Below are experts of layer 5 (counted from 0) of a mixture-of-experts language model. Rows are named router (the router's row for the expert), gate (a neuron's input weights, with its number), up (a neuron's input weights, with its number), down (a neuron's output weights, with its number) and show model dimensions 0-255. Each number is 128 + 32 x the weight over its row's rms, rounded and kept within 0 to 255.
After each expert's rows: "comes before" lists some tokens at least twice as common just after its tokens as in all text; "comes after" lists some tokens at least twice as common just before its tokens as in all text. This comes from a sample of Wikipedia text that the model never trained on. Tokens count by the router's weight.

# expert 17
router [ 75 147  80 153 156 141  94 155 164 120 110  84 173 125 178  86  95 164 134  95 144 125 110 117 155 152 133 168 115  83  80  83 142 167 146 140  98 155 135 142 120 113 113 103 144 179 128 109 132 149 151  91 106 135 137  79 169 137 117 166 113  89 147 135 184  97  97 157 160  89 152 142 119 160  95  82 168 104 151 161 108 163 151 188 144  77 179 172 147 117  99 180 138 173 103 161 116 160 120 121  94  88 155 168 146 101  89 116 144  67 114 107 186  99 145  77 147  95  81 106 104 171  88 144  97  89 140 126 162  82  92  92 137 149 101 162 166  81 132 177 112 181  89 104 113 140 142 161 179 112  86 107 160 162 113 179  89 127 126 135 107 104 163 151 148 113 116 170  78  68 153 173 178  84 165 108  61 104 118 164 136 156 161  88 153 148 158 120 109 150  79  77 134 127 163 123 159  78 112  95 140 181 140 139 152 163  97  67 149 171  98  96  76 147  69  81 146  85 169  71  86 105 134 131 154 126 107 113 151 165  93 114 102  83 140 167 169 156 110  86 136 115 183 164 166 141 146 174 102 133  83 118  96  74 176 137]
gate0 [127 120 142 165 154 146 128 165 138 177 159 166 183 111 184  68 137  98 128 121 152 156 122 151  66 130 123 168 156 192 129 158 190 133 160 154 174 108 170 134 147 188 112 172 122 169 124  87 167 137 164 131 137 183  71 115 167 125 106 116 153 182  69 104  90 146 140 149 180 122 121 172 176 109 120 172 124 111 156 170 179 173 136 154 118  95 123 194 147 145 202 140 176 127 118 168 115 129  74 103 173  95 192 122 146  87  82 136 108 118  78 167 151 136 105 116 130 129  76 132 105 149 130 176 149 143 164 120 144 168 135  98 148 124 144 147 128  89  84 120 162 130 106 144  99 143 109 151 146 173 118 132 115 193  77  91 137 140 162 144 196 119  97 106  90 167 106 120 112  91 129 181 104 160 184 105  71 112 165 170 115 161 171  90 134  93 162 100 154 118 186  36 125 167 171 167  97  92 128 116 144 123 155 161 117 129 136  82 131 151  98 176  71 138 103 141 105 185 137 138 128 156 100 102 183 197 139 116  95 106 128 132 152  68 133 125 140 101 134 133  85 158 166 151 151 109 186 143 115 106  85 141 153 153 142 169]
up0 [108 119 110 146  79 150 142 204 137 165 128 124 115 150 154 142 104  73 109 123 166 120 158 164 105 161 138 135 109 183 175 135 156 117 152 126 167 122  91 142 139 167 184 147 121 132 148 154 124 167 101 179 132 181 118 124 192  95 116  67 133 202 143  85 132 115 202 158 170 101  96 145 119 112  82 139 184 141  73 104 111 147 147 135 141 171 156 122 123 145 130 188 111  87 156 132 147  98  87  98 141 151 172  94 105  60  92 127 122  78 131 111 124 134 108  84 108 177 118 152 153 142 127  98 138 122 149 107 147 144 135 135 167 134 147 144 125 151 150 100 139 135 123 150 156 148 195 114 164 142 194 129 130 170 123 101 125 193 164 107 133 145 102  65 137  90 121 184 112 134 135 100 171 152 183  92  97 113 137 147 137 216 112  88 118 174  88 128 157 115 110 100 160 136 165  98  66  78 155 101  98 114 171 184 156 154 187 122 169 173 104 176  54 121  70 178  70 132  75 166 127 143 171 124 173 170 127  62 133  92  99 134 114 139 130 184  95  91  70 130 100 111 179  83 161 141 142 111 117 110 134  94 181 144 101 129]
down0 [172 172 129 144  94 180 106 137 175 111  63 145 123 130 130 124 115 165  91 127  99  93  90 169 120  70 103 173 150  68 127 165 125  89 153 126 112 129 158 144 128 190 106 119 105 131 148 141 136 111 138 139 104 132 146 132 123 136 110  87 122 173 132 118 131  79 107 192 118 141 105 133 182 111 157  86 152 149  90 116 120  81 149 130 114  99  34 132  90 111  74 128 100 105 177 155 125  88 113  86 139 111 164 152  85  96  97 138  85 100  97 151 125 139 143 102 170 156 134 174 171 191 110 102 124 147 183  98 177 190 106 134  57 188 120  69 106 112  37  81 122  63 127 159 137 120 132  84  97 191 127  80 106 147 101 132 134 175  56 138  93 152  96 134 124 135 128 152  88 102 146 144 111 133 169 128 102 175 130 108 135  63 188  80 158 161 116  71 180 121 229 158 104 131 129 110 112  91 193  99  92 132 162  92  87 147 129  86 132 154 130  91 147 146  81 129 150 143 126 121 126 121 121 156 155 143  91 117 142 123 126 141 101  99  78 145  90 106 192 161 140 155 138 168  78 130 157 145 137 155 118  99 157 125  84 167]
comes before: " ", " |", " medal", " Championships", " kg", " Bronze"
comes after: " |", " |\n", "|", ":", ")", " Championships"

# expert 11
router [ 80 165  92 149 160 161  89 170 166  96  80 104 149  91 146 103  94 154 142  86 162  97  97 102 157 151 166 154 102  94  96  87 157 162 168 149 105 157 140 149  91  94  99 129 154 177 160 106 146 172 165  80  87 152 111  95 167 147 105 168 106  98 154 163 146  98 102 168 168 112 158 155  99 166  84  91 158 100 149 163  88 168 144 167 154  99 166 157 173  90  99 145 154 173 103 155 109 159 103 151  93  82 157 136 163 141 102  93 155  84  93  98 165  97 153  91 164 102  99  99  94 167  94 146  97  96 160 139 167 105  96  91 163 155  95 151 173  97 148 163  89 197  89  96 106 158 155 160 167 101  94  91 172 126 130 165  91  95  97 154 136  99 169 162 141  98  89 158  93  95 165 160 174  96 153  87  80  85  97 170 156 162 137  94 167 141 155 112  95 147  95  84 141  96 158 164 160  93  92  88 150 169 155 151 128 164  86  90 152 148  98  96  83 165  91  98 163 104 169  91  92 125 160  94 161 110  94 101 153 150  93  99  86  89 145 154 157 160 103 106 146 109 167 159 153 157 163 153  96 159  87 126  88  92 158 162]
gate0 [ 71 139 182 202 164 137 122 139  75 171 135 135 203  70 102  88 150  89  58 129  67 108  82 150 114 152 108 130 148 170 140 128 131 199 207 120 144 122 148 101 152 175 137 174 130 189 106  94  78 146 195 109 167 176  56 171 131 145  83 143 124 156  77 138 103 141  93 149 116 120 135 179 152 144 165  88 122 112 172 116 148 141 179 146 115 145 113 105 129 146 131 107 156 156 143 154 112  70 133 112  63 119 114 127 126 149 104  76 185 121 101 158 131 160 148 120 142 187  67 107 110 100 115 116 144 118 215 138 124 166 115  79 183 157 144 123 140  92 142 124 188 124 124 127 120 173  80 141 100 153 126 141  87 135 123 164 111 142 138 130 128 155 127 136 166  98 112 150  57 113 181 153 159 159 152 167  82 132 111 134 186 103 162 153 111 127  83 106 118 123 153 109 119 154 118 163 107  95  99 123 128  57 133 154 127 140 134  96 147 138 101 117  44 156 152 157 128 122 127 109 153 173 132 118 134 152 122 118 117  83 180 136  71 105  95 103 114 133 120 177  92 121 186  98 147 103 151 151 150 208 135 184 114  85 173 130]
up0 [ 74 222 149 120 132 169 162 145  51 134 115 141 141 164 148 150 104  91 107 132  87 144 108 155  63 101 129 144 122 161 132 154 158 122 133 144 175 138  83 110 157  94 115 152 113 129 137 164 141 119 108 165 123 152 149 146 102  78 137 100  79 163 107  90 128 122 147 173 163 142  61 141 144 101 124 112 170 139 114 108 114 148  90 133 115 124 122 126 101 198 108 102 106 109 144 133 161  53  64 113  96 121 113 174  94 111  92  83 120  75 130 137 114 116 100 143  60 135 104  88 152 112 146 173 151 163 112 106 134 173 168  90 184 138 186  89 172 180 141 117 183 131 156 110 175 119 123 135 152 113 155 162 106 224 159 187  40 214 143 122 164  83 110 104 176  72 135 116 109 114 124 156 116 134 149 118  90 128 124 165 129 122 105 136 147 163 100 120 164  76 123 159 136 170 144 125 129  90 122 162  92 127 181 150 120 132 151 142 101 127 100  71 126 116 117 100 111 128 112 193 123 114 130 150 156 135 114 115 115 115  97 122 172 162 123 182 213 108  86 127 102  78 125 103 167 113 148 155 103 137 191  72 148  99  92 216]
down0 [151  67 121 155 143  68 119 144 161 114  87 203 158 100 155 214 137 143 146 138 145 130  98 107 134  95  81 162 132 110 121 108 101  42 113  91 148 113 182 203 127 124  94 142 140 149 119 100  81 149  97 121 175 209 167  95 122 106 153  77 115 168 126 129 137 155  72 129  85 132 134 139 163 142 158 115 112 143 160 152 108 111  86 168 132 166 168 175 130 164 101 106 116 119 116 105 103 137 106 112 127 171 152 173 121 192 127 112 137 135 123 161 103 133 123  98 132 160 101 156 193 167  92 115 134 144 116 146 162 136 165 110  96 134 171 144  98 156  45 139 170 129  83 154 130  90 109 134  84 147  88 106  67  86 106  29  99 105 163 174  78 111 198 159 126 124 111 124  93 113 118 112 142 145 150 114 172 138 114 109 120  93  99 109 203  98 172 110 157  69 152 105  94 159  95  99 124  61 139  85 115 116 141 115  86 119 141  71  63 151 140 111 101 105 101 147 126 161 169 112 188 130  83 154 111 137  80 128  85  95 155 114  88 107 195 126 101 153 147 120 132 128 189 154  87 145 166  99 110 129  97 128 120  76 132 134]
comes before: " |", "0", "–", " |\n", "%", ":"
comes after: " ", "–", "-", "20", " (", "1"

# expert 10
router [ 80 164  92 149 160 161  87 169 168  96  81 106 150  91 146 104  92 154 142  86 163  97  96 102 158 152 165 154 102  94  96  87 158 162 168 149 102 157 141 150  90  94  98 128 155 178 161 106 145 171 164  81  86 151 110  95 168 147 105 168 107  97 153 163 147  98 101 169 168 112 158 155  99 165  84  91 158 100 149 161  88 167 143 166 155  99 166 156 173  89 100 145 155 173 102 156 108 160 104 152  92  82 157 137 163 141 101  93 154  85  93  98 166  98 153  89 163 101  98 100  95 166  93 145  97  95 159 139 166 103  95  93 163 156  94 150 173  98 148 164  89 197  89  96 104 158 156 159 166 102  93  92 174 126 130 165  92  95  99 155 135  99 169 162 141  98  89 159  95  96 165 159 173  96 153  87  79  85  96 169 156 162 139  94 166 140 155 113  96 147  95  84 142  97 159 163 161  94  91  89 150 167 155 152 127 164  86  90 153 147 100  97  84 166  91  97 162 102 168  91  94 125 159  94 160 110  93 101 153 150  94  99  87  89 147 154 157 159 101 108 147 109 167 159 154 156 162 152  93 160  85 126  88  93 159 162]
gate0 [ 73 126 109 159 184 192 112 133 152  63 128  89 178 114 128 104  87 120 129 116 114 109  58 110 161 148 160 161 113 149  74  66 141 118 175 147  91 145 156 169 117 156 141 137 119 171 143  92 120 168 172  92  81 127  83 109 132 183 140 144 142 115 144 166 130 108  78 116 142 109 149 219 121 120 121  98 151 110 173 168 116 182 148 114 175  69 160 168 147 112  99 121 153 160  86 143 103 179 133 116 107  89 176 158 139 158 110  81 156 116 115 111 221 118  97 141 139  88 126 118 143 160  96 114 106  85 183 138 170 157 102  75 136 174 127 166 135 119 108 179 146 181  59 131  52 146 140 154 159 103  52  81 125 173  97 116  54  88 100 172 142  96 158 172 103 127  90 131  48  89 157 147 112 132 161 111 109  84  84 171 165 155 110  93 143 134 187  76  99 132 127  78 135 101 117 121 165 116 104  92 131 144 131 124 136 162  94  92 122 152 106 119 118 177  97 125 130  97 154 103 100 117 156 114 159 151 113 104 132 107 114 142 138  77 173 124 104 142 117 157  96  89 134 159 180 132 162 145  99 139  86 139 111  76 152 113]
up0 [113 110 159 124 150 137 159 164 113 156 136 178  99 121 117 130 130  56  57 147 149 122 141 175 142 195 128 114  73 141 141  19 135 106 130 108 131 117  54 130 115  82 149 128  74 110 198 150 134 123  71 123 110 114 140 167 140 108 175 104 125 179 142  90  98 156 119 148  78 150  65 137 152 117 146 137  95 187  78  88 113 188  52  91 184  96 184 149 129 150 148 119 110 105 125 116 148  63 109 147 109 152  66 159 116 142  88  89 150  99 133 108 133 153  93  98 133 139 178 105 155 133 118 150 123 112 147 194 136 112 182 132 151 122 143 173 109 177 118 106 135 135 171  99 166 137 137 117 134 180 113 165 125 150 169 165 128 133 189 135 135 157 120  88 163 144 125 163  90 101 103 100 154 155 166  96 152 136  51  98 102 141  74  50  76 149 115  94 107 141 132 107 185  89 112 124 172 121 143 117 105 101 121  98  75 152 143 165 122 110 124 185 172  90  60 120 165 139 135 102 144 132 122  99 191 166 103 101 114 118  64 111 134 137  73 115 112 120 131  77 140 100 124  98 163 138 169  90 107 127 115  86 169  97 133 106]
down0 [175  98 137 144 112 142 120 132  98 120  63 135 194 106  55 103 157 123  86 143 142 131  87 101  44  68  89 140 154 116 176 143 130  74 150 103 133 142 129 147  87 218 132  88 160 132  84 107 130 108 119 156 151 161 199 126  90 142 141  95 127  80 108  90  83 114 133 171 129 136 118 117 153 138 169 125 108 160 100  96 158 147 123 141 196 163  72  96 204 103 114 139 145 111  74  95 164  98 108 146  63 114 119 179  85 169 113 186 117  67 105 167  58 157 115 101 148 150  95 127 155 146 129  82 132 135 129 117 210 141 157 127 131 112 100 164 145 139 166 148 152  85  91 128  80 148 169 104 126 141  91  77 132 168  70 104 177 133 132  84  89 164 190 130 167  82 122 159  74 145  81 164 121 117 131 156 104 110 153 123  77 100 108  86 106 110 121 141 175  89 165 118  85 134 171 119 142 125  86 147 144 120  85  92  95 130 128 147  91  98  93 157 140 114 121 168 146 126 104 106 117 149  55 107  78 111  93 103 128 123 196 146 106 119 177 128 114 149 137 179 130 120 149 168 116 185 103 111 119  80 139 123 145 127  96 136]
comes before: " ", " and", "00", " but", " which", " was"
comes after: ".", "1", ".\n\n", "4", "6", "5"

# expert 33
router [ 80 164  92 149 160 161  87 170 168  96  81 105 150  92 146 104  92 154 143  86 163  98  96 101 158 152 165 154 102  94  96  87 157 162 168 149 103 157 141 150  90  94  98 129 155 177 161 106 146 171 164  81  86 151 110  95 168 147 106 167 107  97 153 164 147  98 102 169 169 112 158 156  99 165  84  91 158 100 149 161  88 167 142 166 155  99 166 156 174  89 100 145 155 173 102 156 108 160 104 152  92  82 157 138 163 141 102  93 154  86  93  98 166  99 153  89 163 101  99 100  94 167  93 146  97  95 159 139 166 103  95  92 163 156  94 150 172  98 148 164  88 197  89  96 104 157 156 159 166 101  93  92 174 126 130 165  92  95  99 155 134  99 169 162 141  97  89 159  95  96 165 159 173  96 154  88  79  85  97 169 156 162 140  93 166 141 155 113  96 147  95  84 142  97 159 163 161  94  91  89 150 168 155 152 127 164  86  90 152 147 100  98  84 166  91  98 163 103 168  91  93 126 159  95 160 110  94 101 153 150  94  98  87  89 146 154 157 160 102 108 146 109 168 158 154 156 161 151  94 160  85 126  88  93 159 162]
gate0 [ 97 124 162 128 155 220  99 181 106 189 138 140 158 157 118 108 112 169  88 110 135 134  94 126 112 125 142 156 180 187 122  89 175 140 177 150 167 194 165 132  76 164  51 193 148 160 104 116 122 170 143  93 141 118 102 124 143 142 113 126 135 102  74 125  92 121 117 127 132 126  92 207  96 160  96 117  81 147 168 148 179 106 152 143 155 116 144 147 188 170 179  75 140 116 134  87 179 148 146  86 144  80 153 148 150 162 144 148 108 104 126 166 119 150 171 139 134 131 104 124  97 228 160 133 151 121 146 132 170  46  80  51 200 157 115 124 154 104 147 153 172 153 117 133 128  76  71 140 149 146 100 185 122 172  85 143 111 119  90 149 150 113 117 132 123 146 171 176 123 150 163 135  47 159 171 150 105 131 121 116  96 123 167 117 145  85 157  70 106 109 133 107 122 200 154 146 126 127 149  85 125 132 124 168  84 155 128 134 128 131 133 118  53 135  89 159 152 123 103 113  89 186  99 133 136 111 137 154 119  72 146 129 160  81  98  86 108 136 107 178 148 119 139 144 173 104 165 114 135 111 128 150 134 130 177 156]
up0 [110 192 108 149 153  94 169 159 141 110 107 170  84 141 180 193 125 143  54 182 115 144 103 150 125 107 144 143 129 138 157 106 127 137 135  71 142 160 111  86 139  91 138  81 122 120 160 134 115 126 121 190 147 118 183 107 126 124 174  52 110 127 105 112 114 123 150 127 107 169 102 184 121 124 185 141 181 173  83  76  88 139 107 122 121 102 143 134 113 133  87 123  77  99 124  62 165  60  89 144 136  89 167 139 168 126 107 113 145 106  60 120 139 163 118 106 122 114 115 107 135 125 139  93 146 179 199 188 125 161 173 122 200 112 156 149 169 198 142 125 219 144 137 146 152 128 149 148 146 131 123 182 119 112 143 116 157 204 147 134 177  93 100 106 173 104 147 140 121 148 114 110 136 127 190  87 108 129 144 118 141 152 143 177 126 161 101 112 124  51 100 139 182 121 159 145 104 107 161  81  77 183 194  88 159 116  71 140  84 155 114 143  96 104 128 100 118 119  78 120 117 120 151 140 141 162 138  95 207 128 119 127 165 165 116 112  65 143 112 106 142 103 138  88 157 125 141 147  90 126 122  54 148 135 196 138]
down0 [199 156 133 137 119 141  69 181  97 132  56 141 160 145  79 186 144 122 120  96 135 148  97 140 111 113 167 122  78 183 207 123 115 113 125 137 149 131 138 209 153 144 142 149 134 129 107 136 109  86 106 160 160 180  96 142 117 162 120 128 148  76 137  83 150 146  88 100  42 120 132  88 228  71 118  57 134 147 104 127 146 163 108 142  78 114 106 188  85 128 125 144 145  96 121  84 101  77 146 130 163  60 118 131  68 206 162  80  81 108 139 151 102 141 144 140 109 103 125 139 128 140 139 118 127  99  82 153 123  92 141 124  79 137 103 173 174 109 156 123 158  88 117 193 143 186  92 129 158 181 114  95 101 156 102  83 124 125  96 124 109 134 132 102 150  98 145  84  94 110 116 120 141 139 103 155 171 194 138 135 159 134 145 118 135 147 136  87 216 123 162 162 108  92 103 144 161  93 135 154  75 126 120  96 104 182 149 114 141 127 119  75 169 144 142 122 161 182  92 142 114  99 113 132  88 144  94  77  65 132 106 153 111 158 175  35 118 141 121 144 159  95 146 162 104 147 115  91 122 123 141 141 153 128 111 106]
comes before: " |", "–", ".", ")", " |\n", ";"
comes after: "20", "18", " ", "19", " |", "17"

# expert 20
router [ 80 164  92 149 160 161  87 169 167  96  81 105 150  91 146 104  92 155 142  86 162  97  97 102 158 152 165 154 102  94  96  87 157 162 168 148 102 157 141 150  90  94  98 129 155 178 161 106 146 172 164  81  86 151 110  95 168 147 106 167 107  97 153 163 147  98 102 169 169 112 158 155 100 165  84  91 158 100 149 161  88 167 143 166 155  99 166 156 173  89  99 145 155 173 102 156 108 160 104 151  92  82 157 137 163 141 102  93 154  86  93  98 166  98 153  89 163 102  99 100  94 167  93 145  96  95 159 139 166 103  94  92 163 156  94 150 173  98 148 164  88 196  89  96 104 158 156 159 166 101  93  92 174 126 129 165  92  95  98 155 135  99 169 162 141  97  89 159  95  96 165 159 173  96 153  87  79  85  97 169 156 161 139  93 167 141 155 113  96 146  95  84 142  96 158 163 161  94  91  89 150 168 156 152 128 164  86  90 152 147 100  98  84 166  91  97 163 103 168  91  94 126 159  95 160 110  93 101 153 150  94  99  87  89 146 154 157 159 102 108 146 109 167 159 154 155 162 152  93 160  85 127  88  92 159 162]
gate0 [105 115 155 102 138 151 108 164 148 159 142 136 180 105 108 134 125  96 131 129 126 109 120 101 114 163 108 138 171 146 133  83 139 151 166 161 157 155 180  94 117 165 137 166 123 159 110 144 119 147 128 155  84 138  78  98 145 192 124 111 152  87  82 124  87 204 184 135 165 172 140 168 160 145 163 121 149 171 134  99 131  87 126 164 161 119  92 181 181 124 129  72 176 129  93 135 120  96 164  66  99 132 162 131 162 113 121 135 142 130 105 163 250 144 136 162 187 149 152 134 105 172 113 164 164 116 182 139 113 113  44 114 179 154  77  90 161 153  87 131 119 138 108 171  55 123  76 114 112 120 144  93 152 132  86 173 124 129 168 163 127 109  73 122 136 127 145 181  92 111 155 156  94 160 169 169 101 140 123 196 111 131 139 129  70 134 151  98 129  61 134 137 103 146 140 132 117 107  84 148 171  59 103 164 112 172 131  80  64 140 135 138 101 120 141 160 146 146 117 132  84 157 156 152 149 187 135  57 108 104  78 137  99 116 173  90 128 105 110 166 113 162 163 132 177 152 191 127 143 105 123 173  83  99 178 110]
up0 [138 133 137 107 166 158 141  93 148 145 125 191 133 173 149 134 136 144  93 104 154 140 155 175 126 148 147  86 124 142 163 104 140  64  92 137 120 178  94 128 139 107 135 105 117 100 150 136  54 140  99 151 102 133 149 191 173 140 164  46 142 186 149 100  70 117 157 150 127 149 171 141 153 135 143 181 154 120  87 109  83 175  97 149 136 170 152 194 152 132 176 111  91  67 131 156  87  93 152 111 103 147 103 146 109 187 114  43  73 102 126 161 183 124  83 100   9 153 148 205 126 134 137 118 102 143 196 139  97 112  96 157 161  57  91 127 163 187  93 142 137 140 163 178 132 109  88  90 123 150 135 179 119 127 161 154  98 149 132 153 137 101 104 140 135 114  88 178 155 122  56 143 168 205 138 140 127  87 152 155 130 147 145 125 148 125  75 136 116 121 150 168 135  94 101 110 115 139  52 149  92 146 176 122 124 134 153 109  63 104 123 146  78 121 133 142 100 134 139 172  67 121 133 100 162 126 152  97 137 102 101 108  90 136 113 128 100 148 115 116 105 115 182  84 169 160 141 141 100 151 106  84 149 132 104  99]
down0 [148 132 164 118 185 111  37 140 106  85 126 151 139  86  78 135 129 124 146 162 135 135 170 102 108  16 110 150 149 189 163 137 130 131  54 127 156 138 160 173 150 117 133 136 123 120 148 114 150 138 147 146 114 133 168 131 138 111 194 155 109 124  95 112 165 128 152 126 106 154 123 114 186 143  82 122 123 121 142 144 127  92 142 134 133 176 140 140 151  98 168 153 120  93  72 155 136 118 109 114 149 124 157 155  69 165 135 153 100  81 129  71  95 141  54 129 169 154 101 148 159 188 105 127 123 100 102 180  96 152  95  82 111 176 123 171 109 156 141 174 108  91  90 134 156  95 148  99 111 141  84 116 135 134 100 133 130 130 168 148  77  78 185 151 209 131 102  96 108 131 150 166 137 183 146  96 190  96 111 112 134  98 149  34 126  90 135 119 156  82 148  62 122  78 144 118 155 129 144 135 167 115  78  77  90 120 129  22 113 118 138 109 114  85  56 127 112 153 127 141  86 124 157  96  87  95 100 143  27 119 144 137 110 151 167 105 126 105 129 157 162 116 146 142 129 120 165  95 192 165 126 148 103 107 115 150]
comes before: " |", ",", ".", "–", ")\n", ")."
comes after: " ", "20", "19", "–", " directed", " Directed"

# expert 30
router [112 147  89 161 144 170 107 135 151 114  87 104 169  72 155 107  93 154 127  85 131  88 119 112 171 137 160 145  95 104 114 103 153 161 164 168  78 142 121 150 107  94 118 129 132 176 153 105 152 139 168  86  97 133 101 108 125 155 116 165 101  91 168 136 149 114 110 159 165 101 136 165  90 174  80 115 154  89 113 175  81 172 161 153 162  94 130 154 160 108  94 155 173 173 101 150 110 152  97 140 106  93 134 103 151 137 114  69 148  99 105 102 163 119 156 101 140  80 100  90  92 169  85 137  82  68 147 131 166 116  94  99 160 168  90 125 172 104 153 147  78 187  79  94  99 116 174 127 170  60  72  87 167 135 132 182 131 103  82 130 147  92 141 140 144 136  97 161  91  92 138 137 157 126 140  70  84 107 110 163 163 182 132  97 174 169 170 116 112 148 122  82 170 111 161 149 161 103  94  75 123 188 174 149 115 134  71  83 162 154  99  98 111 168  90  86 158  95 167  83 128 115 189  92 167  72 114  95 140 152  96 101 102  82 163 126 154 164  92  73 133  96 174 155 145 161 146 169 111 132 122 126  71  51 151 131]
gate0 [141 102 153 146 123 181 201 119 140 125 117 130 159  76 136  58 156 106 115 131  68 121 104 170 122 132  82 161 171 125 144  83 117 118 168 104 136 103 177 117 119  94 112 162 114 159 107 121  82  90 148  97 114 128  93 166 163 162  71 157 166 148 137 203 104 158 196 153 126  58 137 164 145 157 187 137 170  76  92 111 131 136 184  90 177  95  89 184 123 141  85  55 165 117  89 160 169  81 110 110 150 142 151 149 147 149 136 147 167  88 104 153 125 167 115 135 124  92 101 114 139 191 117  88 139  37 190 146 103 149 140 126 164 126  96 132 136 125  68 148  97 127 111 160  99 123  86 122 104 149 108 138 131 163 124 137  97  99 161 128 130 144 132 152  96 104  88 109  82  84 111 206  95  89 158 140 121 109 130 118 138 148 135 125 110 161 128  93  95  81 173 111 135 115 130 114 128 149 127 114 111 154 161 173 107 134 115 124 134 130  97 103 152 137 124 169 134 127 127  92 119 208  88 104 137  47  79 111 125 125 135 109 122 142 121  76  75 159  75 202 109 112 114 115 156  91 231  89 128 142 151 122 153 191 185 138]
up0 [ 69 109 197 115  79  97 138 142 139 141 127 111 112 158 153 139 128 117  90 126 137  95 131 181  93 144 151 135 117 136 134 104 129 130 156  90 134  89  69 138 148 140 125 129 112 128  97 147  78 132 120 142 172 173 177 128 115 145 203 140  92 180 167 102 135 175 174 153 121 153 124 151 166  96 132 133 159 145  93  96 108 136  84  88 145  84 138 126 130 189  70 146 115  74 149 155 125  99  91 165  61 124 108 163 102 147 167  48 104  73 150 166 124  96  96 168 117 107 103 120  99 104 122 143 151  75 127 112 107 169 190 129 131 105 119 141 149 216 104 143 181 142 157 130 174 112 162  67 163  81  94 136 160 161 177 117  91 129 127 197 164 136  92 168 177  82  94 160 112 101 160 131 120  94 120  92 141 148  91  95 107 114 135  80 142 158 145 137 160  90 116 141 127 161 114 125 111  90  75 141 120 127 183  91  73 127 113 151  91  90  91  83 120  98  89 105 195 175 151 139 180 123 174 112 173 214 148  87 137  83  65 142 118 137 139 109 140 146 149 110  81  80 131  85 153 140 122 126  80  85 152 117 151 206 117  99]
down0 [186 137  68 121 140 128 104 147 113  96  99  89 123 143 149  94 119 115  63 197 128 129 152 119  79 114  99 163 109  84 119 150 122 124  83 153 137 157 176 172  98 172 134 122 120 142 117 119 140 101 189 128 175 142 174 158 157 155 175 182 118  97 112 135 145 198 100 131 158  99 152 143 199 138 169  90 195 131 111 134  44 137 107  88 108 171 144 164 141  60  92 119 131 117  86 130 114 106 129 139 179 103 163 149  96 137 129 110 103 156 189 173 158 111 102 107 136 165 122 165 187 150  84  97 112  90 123 118 132 179 134 103  45  97 122 106 134 124 137 128 132 169 108 121 123  86 124 133 158 150  80 110 139 113  86 119  76 102 101 108 114 137  88 174 156 115  80 145 193 105 105 121 123 109  99  88 160 127  54 110 157 117 174  81 138  69 128 123 160 114 168 139 113  79  74 144 159 106 123 147  69 161 170  88  84  87 157  65  72 132  89  45 169 116 146 126  95 107 180 107 142 117 112 114  98 171 125 104 120 156 140 114 122 139 161  95 132 181 133 172 135 108 135 164 138 150 139 102  98 174 156 168 182 108  72 107]
comes before: "-", ",", "\n", "\n\n", " U", " United"
comes after: ",", " in", " County", " York", " New", " California"